config.yaml
d_shared_expert: 0
router_score: "softmax"
lr_router: 0.00118
num_key_value_heads: 1
norm_place: "pre"
positions: "rope"
init_std_qkv: 0.0413
init_std_o: 0.0
optimizer: "soap_variant"
max_grad_norm: 1.0
decay_shape: "linear"
Below are experts of layer 6 (counted from 0) of a mixture-of-experts language model. Rows are named router (the router's row for the expert), down (a neuron's output weights, with its number) and show model dimensions 0-159. Each number is 500 + 50 x the weight over its row's rms, rounded and kept within 0 to 999. Numbers have three digits each.
Before each expert's rows: "comes before" lists some tokens at least twice as common just after its tokens as in all text. This comes from a sample of Wikipedia text that the model never trained on. Tokens count by the router's weight.

# expert 44
comes before: " ", "\n", " —", " W", " L", " USA"
router:536494519485532485535592482487536559500442499477447422479536439529485462462553507563478562467574490549461491555553564503511546546548527476610489478514440470435543495560479503523605429450573454469553424405451607473476491498446505593514455530473457485539516581581568420516465430500571496437558568533546413525435454437517482565426542492506503445520575558557424584422569531494479510487425431482495562584518462553526405551516547494473452507517496578505572587519406412558538487475468445
down0:506577478554533502618546493500536482631518516562440514539477513566501552592514438505532509489481530463483497549483507627485539554515427487500462565557443520536521475518518536534572420436444516548447456432427622482472457515478512506504551442474588609563425560495507443470431557487535523502484596550612531516414513532528492531502509605526510537567475551534543545435480588428483546432394669470480463480530462449534519501454475468452478443474503547523550531467541436521506532537453496
down1:498538516572416504497601503549470577431553415553532485527552467576549422571549520425459514477457456506505439572452457529470585561550506442531471580543562462426609495502443500584513407496488468531552504417390439477555507524451550455531361538527510406489511472633573495491483538564509494528502578508533538589580451498520466545439483447530567560503585566464459433448557527546510437435455513479497542443507510528464461529463565490470496516492516421517542560498501544485561503462446550

# expert 92
comes before: " ", "\n", " Team", " Year", " Title", " Date"
router:544531590538600397498534511548562550536526568375474552525560477434493531496538521482542546541495456469520441498473554556397554495462538374488558473476429459511578488546436494497499449463490486440589466528496518398479448550482480396507449555456536517563563436537548435498427477545436542423579497553556508523595455552496454530557460512450458442537529556446452497447586546575537449460470488535445540530577439477463530456393402462391544520482451531514483527503504454520530542516558519
down2:495602431502527529562462480500483484604559452554513455576537514550599601499486485430455477535486543605527531438567502495501523546598503502508459372495538562521496498509483506457543484524573490525430409462502452508480529564528529478481436516482434589511486480512567509520473413479450521496583525518506513433471479430541435504555530480480471509566512510525577506395557424587498489485455623442465521538474434389579495502462481520607405474442484566419399509485577538514508437555490584
down3:426555487489521435561485505537474540558561510392528527489415516553541435446486507566573475464443584547525529448529474511419427579429492380536447471537474520534438533436516467450480488451560477418456457517517539455489447377525500456476471510506541554462426477545592475566513515532557536618519502518426526415526428482577445523460515394589431576531489451481534532480533466610599583402486548529493549467560498586482503475544518412529496538449481508559490527454522520528487452465488568

# expert 87
comes before: " |", "0", "1", "2", "3", "4"
router:575457524567477500509594539511462605503443449497475427563517464449487575551571481483450603426552588436500453516531494489563550482526562536561419566551510524499524511384560420458485430470522478536520490450453486485538550416463545525499521497417447504499445556567525454556418514553505418586440450475465502515429555517409464539461460472452532452528502506550490522499515474498528499417461469566535563613501519465387445491512489475422468550466473543502542433566500412543444433582453381
down0:532548527498422573475513510541543497490518496448429515452468411606526448565534475411512437488553556472515586501538470449473368499485495499538461542419433475473435525518496512477531539557502408469439513567501411430397511409448556484471513385541518491543473503552485476483520426450503540521548512498469499544515485632516477407487402567491565453534533450433505555470517365498599464502521505485412524417477501582561601463442485491435542590423452444486473563531516522486475465515505483
down1:469478544475560469533509570480497486556491419479461452443509473521402517589507567501529515630475453494527530520412486519585446533504510482397450503568545641572559410504481539562443472456484532497468535551522526491571565624481550521484510445447624458461448597483573627448513493537492464478535460603523467521547472562449427525556564445537498475526540466540486473499543517488455433524455461514578503471555589470529461548578416443473464487452399542504550473475458504422533523517512519

# expert 19
comes before: ".", "s", "son", "ley", "man", "ish"
router:478491507385448476464532608429563538497528580559426594554429514445549466576388442447517549494537451567498476448475440469455517518624512494577518502504479474507432496478606507520548486484516528392485520511531492510556503450463555478458515501491483501454488528535496578543460602582470464580519540476490415494536599464398460411490458452540448447542529555507458488490458433505435531519482390460535557540448556553571509454547495393533455445480517551520542510443397503593456510495458454
down0:482468598477488553482490584455508554452543415476515529464492535485564465531577551538476468398481412495522544439531594507563557579594544490424562432485525473531525583504515501511474562533553568524552492395451411512432585558463577502501465574494477485593475527547519517470458425498557479580534525482542489481516501487423488499533538531572505548520521495552530508517527483569506504488406501573408479610394504460461602514432452518431420449602476543606466411484514501482523550473427507
down1:388552557492469453537530514510376453525521475413567401500442468522546598428536411473539565492487536551527511570430511455489458610507473449535508451446412479525426565517521466528514515510528573614576450480591483519543472489547519430491469427440434420467512479530573418535597549456485474544478496466540567547500454504487509479518483479412492459553519540482475516425531451525542558396518458458554472348554505518377514497541545492498541502513502564515513482489554517486493617512527460

# expert 32
comes before: " the", " a", " his", " an", " her", " their"
router:519478446409490476481499444563510549546490527494421562398512580589448490472525515476489421518551524471456555581501487457531568367479508501448419490522538486498547383588465528519459481418460503557464523546451493615437513440440524398534594470483578482548531462507394487521505457486415492468546503504402477444461406512578514537538532510497478531550518555563444541549411504513552483535455509448518394518414536567464569547481540521543448451442567552546495468544488577474445570492442495
down0:517589488536519469519581528554487475524502515554470481481501446460492384452537468502551600503418496582474536498491483485573434497526468473439494393395544453488540393583505451500425473454554473541475462545586437585503448456454428443573512526490581537512477478482377564524463456632442556410508479519469444558523477503468488427533506617581473523595553471516514470530435517492436541481452441485490498510396427512532454494493438464536477508506460448518412533469491527508547511586583433
down1:481471549427468506469511498495490463509499529437477489514560554421451450476454460422481527438600524470553461512509438453509549519471540475571480555554519519374508408459513441552519497537578448544486472420546560482463448593392488456511577497485497451543517497453620459418512493556562475452496465545482469454477536559534489473585513440567395479467411441562515482584534439473622415481461481461560581464514520445485503473467492514511528617513604606434493516485428479556482471555405469

# expert 9
comes before: "s", " player", ",", " and", "ist", "er"
router:588450443440546425459489485494552500488542475475493425413446460552492515511526461505537537494437556468528535455536551421493474521557544541512533516567506458483477618505452536595510587462494525479479509444569565462516543549553511574575443618510407495541484512489507410521543499404548523438594412567437549479524509496562569453458414569453578423411385459488528588548581503369496521420577468486465490477509530520466565521519535464554465536469593502473486456504514533567506545532470502
down0:482514542474535429580448540477562451487402557528453516424367461498490521498487508442453519503471518535538516548489559477502500480525561484487550479521524452468509570555518597528631600469489444524532477514406521632539475545407470507475465571532506406526478495509468508548497442468528473564566454465415517534517449530482507522554412548559491458452530523589504494615527507481378460559465543517525493570451373621407524452477557490476457468397442519416488510506442504534556514496536468
down1:454456617533457438496566469565507502430492481509527521493509568524558454464469493476473566502623466528432456480478444463576502468583428608423510401494586466509458480414526528407500415453468475601507473508482545565417486548495499531558573607413550438553513494583510482625528483469548522523450556489512423509585518518477449489552514574564361536457489478569539488505494510505539541533441484406507562497492465475464410495507507559433542512528424459497487459513522546492596501466531524

# expert 83
comes before: ",", " of", "\"", " (", " and", "ary"
router:566443477447533510440564574499536507437537502521493564564433501404552532526499446431549533454515470434522443540516570418515487527568408556503576404530516515542443481500494466541562586506534601521551498557565511520472494466452531424508493651474441478489454462577495483500427564451476519539507532467553573489455495413498510369541449510560513495583505569508524486562594488376548542506430491531572513524443472549457531523477449501445442446537476582428565408486479519571548552564481491
down0:514473573535437528589430557558516467502495488518467478526490584533620481579453504485535442547509488415510504491471505508458438471600571520516521452455506448403529547473551515519538474505474696550411533604497529449387523429539580429516539543481473472484491484450602494480464458515484567496487506535503535470527503530530489533409469515493509463529409495489482482567501539496531577576544560496440558459454596555521560480430521557397427571490534474459426512511556425442504425415495540
down1:491587469524501473622524565515520478468598571402471491523499542648600502543629536436537426585532468534474572555477534490604530544467509493524451579481487523554529518460594540535470506583427471499476542442527556466535507480520555511492526491517567469444503385469490520523466475562497504439504446450465527518534501480534460558465437461435546498479492468608430565466536496617522453499472487476540429478497574511377529442494433462590607479547558456452529520531461473442499450522521498

# expert 75
comes before: "1", "-", "|", "2", "\n", "Note"
router:517433492531455462399599499470509569551434439538454442508508403410529486528525475473541571483553660480464483502558534403553447494539508435531495559562557539471583597517569460477580512453461459511536440426518554408569554386455523581459466588535485457469460489495544474500479499500462502572525608538508453538465560465450500493481438463497530479556487488561486491580500479482449494490467466501512546590426443569487465501488494474439564563538491538530483563441489463585505539603410435
down0:591398445470560537505470457532398512581451515495492496542433508427503522421416480559467434529572446440548460439488563497389557518520462447478508532480507365523575572524482466477522513514536422475453514437451465440511475474474497477511497562468522520513625595527570507464476544473466458477526508453532621455457381560549520396488498518368473461453569521558473473502544550504531495535445493600469489467541448510518489514530550514460559464477517526482505571549439413583507512475382510
down1:448440449469468518556459547544448489585456482496426544555476540383498526560468476504633495389468530465548436523510513366489454472486605569447497456527572525563483508517429541520463411464422523517549494515464424536472459483543473519549522553565545438530488594551524433545491520483499523494494603561594525472440537474436442504519494513505537515436508534547598566482574509541595560585580510473499513443573519572413507510488435453488529561422528432538432486437572459538541538527481476

# expert 113
comes before: "1", "2", "born", "aged", "S", "age"
router:460556499482492458532536517449453476585498472536537486563527597511437538532400514452502503425610519582455497594428593510419427493554435537424478579546526551406565420524522480422546527457486410462477485447507476500494463505520510550489484429494500493412551475426513432431446469550530481481451469511430454508613510595484473563486518511409530423540528428512530545558507571540501484537446564470455517528528463566435475569561429495516593501520555504478455585469479481476440398576431556
down0:569417492519510568458516562471442449502450521511538500534566564512458472507528514546616593444417420487474561586570487530511422476536632514552510542462523507552460467418496493491533554489582509507417429486466453491485448421452580522525482458566528477534567469568391543503531474510508426542477489437553540459456527553413469546549496440620462427500485605470564512510584464511512471473506562467467610523480575561542530537477418507554517475483515563507439490471536598536611521534452502
down1:565585477530471442392531418625531471459569441513501487481548541539462553513529488513421525540552631562594490507571562604586403500544453466468563522421504473427565426514548492505431459491564539511547568424505580536434484541576537534530564478445524472482518415525471560531420522468575481449562510410586450538596491447565516498503572445527518540496524479452502454532459441560491495504535492551564464547539439451534542512519501517458578502457520498485410437478517541559476550481508448

# expert 62
comes before: "1", "3", "4", "2", "5", "6"
router:502505516454544484472489516458421501524541501412557447567532403440445506594523489462544544462617573391557434467531437515556484462469539559475551558482501528491468532437564474410522479492534532477537481427449586516538544414470555529549542499516533436421501599464547518463465454540454447562437554496469560562432580468439451547496488514521508449481463489427486523587401544541490473590510467594551565486512471493464546414533495451458521407526530503438525567552430442523407389518469425
down0:464484663578529503479642589544546539501554473370476539473481468519491497494489565513452492440572504426563567513492595563537544499547536555568514576532510598426440462515523522485471475542576548463466444402473466433497553459459507515423550488581435473462421490542461465460439491488462512559529515460521513520448452479514505522545485424460504504553409499462485558535462425410481590475575483493539509502433507482434509508458501552475538475503433548586588495501434478539518384566427509
down1:494497487422516396450473417420492520562418631451522530409443482463459520454528563420466469500464556506478467479478512511544584537505423531521510507450470515451515539579459510573502455467493512509599476489503641529506449517496519455502527481496502507563492532558441493542479608595588493508534467569436546473415453537460467461412526394538547509466526585516503462475546546516380462380532436501509506429485535449414565511550545526458474478456424498416591591481501477442474519526437498

# expert 58
comes before: " ", "\n", " —", " \"", " MF", " +"
router:547495476436543437599584492553548568556494574379458398528433449437443481565532544544554578488596540564482398483567477506463560513453533467474541439498450464498527503500554439443596424431554468514494438537365558533568517480426542585467464561408566503574518491571490444485495458586546498465518558470451418543475499510489442545489463511511471459558594425559462567462489503460528446487541499548489496560472426486485486497465486570475535447526470476491472582550468482483565562525454454
down2:369497471578434367527536537470498461566415589523530489517418514609483525512540479411493540482473528518419629505492416562563432553582485452557506577487520498476512476520429485525546506485503531488562506512496575552532368531536551453417455548472529476427460550494466500602487538594436466512462449515486562500529399475579469512455537435479491406534509473509467506519534515570575458523473511424496446538472493458526404541491534441485492573546491533473546553506390542515569540482469468
down3:527495522450556525529514506573484518531435460466507476531566465393614477499422446485498543443568483534580488480479496563488533518472465555423563530464512508543530478454539604411501447405481481610471485571466522508527529564578540521431404507496532516592482515443503536500447425446407566496504456423583440444543391507567478445544434507497521529416517490488491581464486463465514509506525481454464534565446486448487434524503432597576597431583560519563492551405466463499375517481500489

# expert 119
comes before: " the", " a", " an", " its", " least", " their"
router:478512552504502460464532402540423594508412502565449529492544599498543472443501501498549534474557591489444479527490506546555544465454495446468465491486491439466539477585485410395512499422509517531537470515545487551527457434421543531501579470509513557581533480560514494573477450531464527413498563504560499517396473412547459585547565447439447502590529515602532444548397519551457474515456493502612431552457494436384503535437517603472431415480551557555472495558548479565486531512476457
down0:481478453581533443487545493465584500533453511511533485539550503590475476489485479439489495550481492474436517535506543575452525515452507423568600474492489594423372402605501447512513474545514597465493503470533558447574483467539506454447515506629493452565506454532509455450562655445538524570506494524571472510508437528465616518483474518445454518561422528455454520471434560554570416577378505533547476530532454409516490417477489565501575468520447508541469426544463498454479468531518551
down1:517438447432462449544436471553540437546537435425573477534519513453456472535503482585521478534490550444493460590474446389506455463497559543533505455497600559552522504464488433557502439403429535475484499453515502532590517458404462481472489476495483354346434447524513504466540431399515403508503516519497411522530492459537473515464456539482467469477527430435472532426574616495490519517512531516481491427356493456617489494597496523498546524432515496425534519507480524452476536477443471

# expert 106
comes before: " |", "-", " \"", ";", "†", " The"
router:508405489561485567427597508487544574528436463515464435518492445433526522551581489472524571453529632510467478529525525412551527489488520462501395554528517499459511596543580397482566497483533517505513449443512514447550571418403550556536450562555526527512454526501526415540496491436491474546470627492512418537487566449427481534463419450537493463544483499481538450509444493510508443505495423535524484562428450554481452498417449410447550522565504494491520525423468445613461534558417404
down0:510441595515569515408470384533436421428525515513484533459451455523501527570505451478539497583499502463474605448486593558472512504486381540444508493525472437490496510436483493488480448513584508540439526449550557478487542593580505510608484523506441580466473472469453450483504538429451510557549518532555462476559437491495437524589572521528494451438506526572584494472542544578544551481542426509485447520428397458498472473502409460545429418440441480459446401546493427526515453502375536
down1:504501521486526449499525449452451567534539461437495607491501502485454468503542453561535532478581429471543494453523461509542533450550496465592583391563482460499460426498527474505527488434494425554457588515416537485480456542449504410611389517489485592531519544602453452461519539583405547584472539563553476430545506530558532490501477531490530637450434561523476522526491481555505494463579387506428475532488523491395524455494513517563417518483498574460487478433595533587506407469476516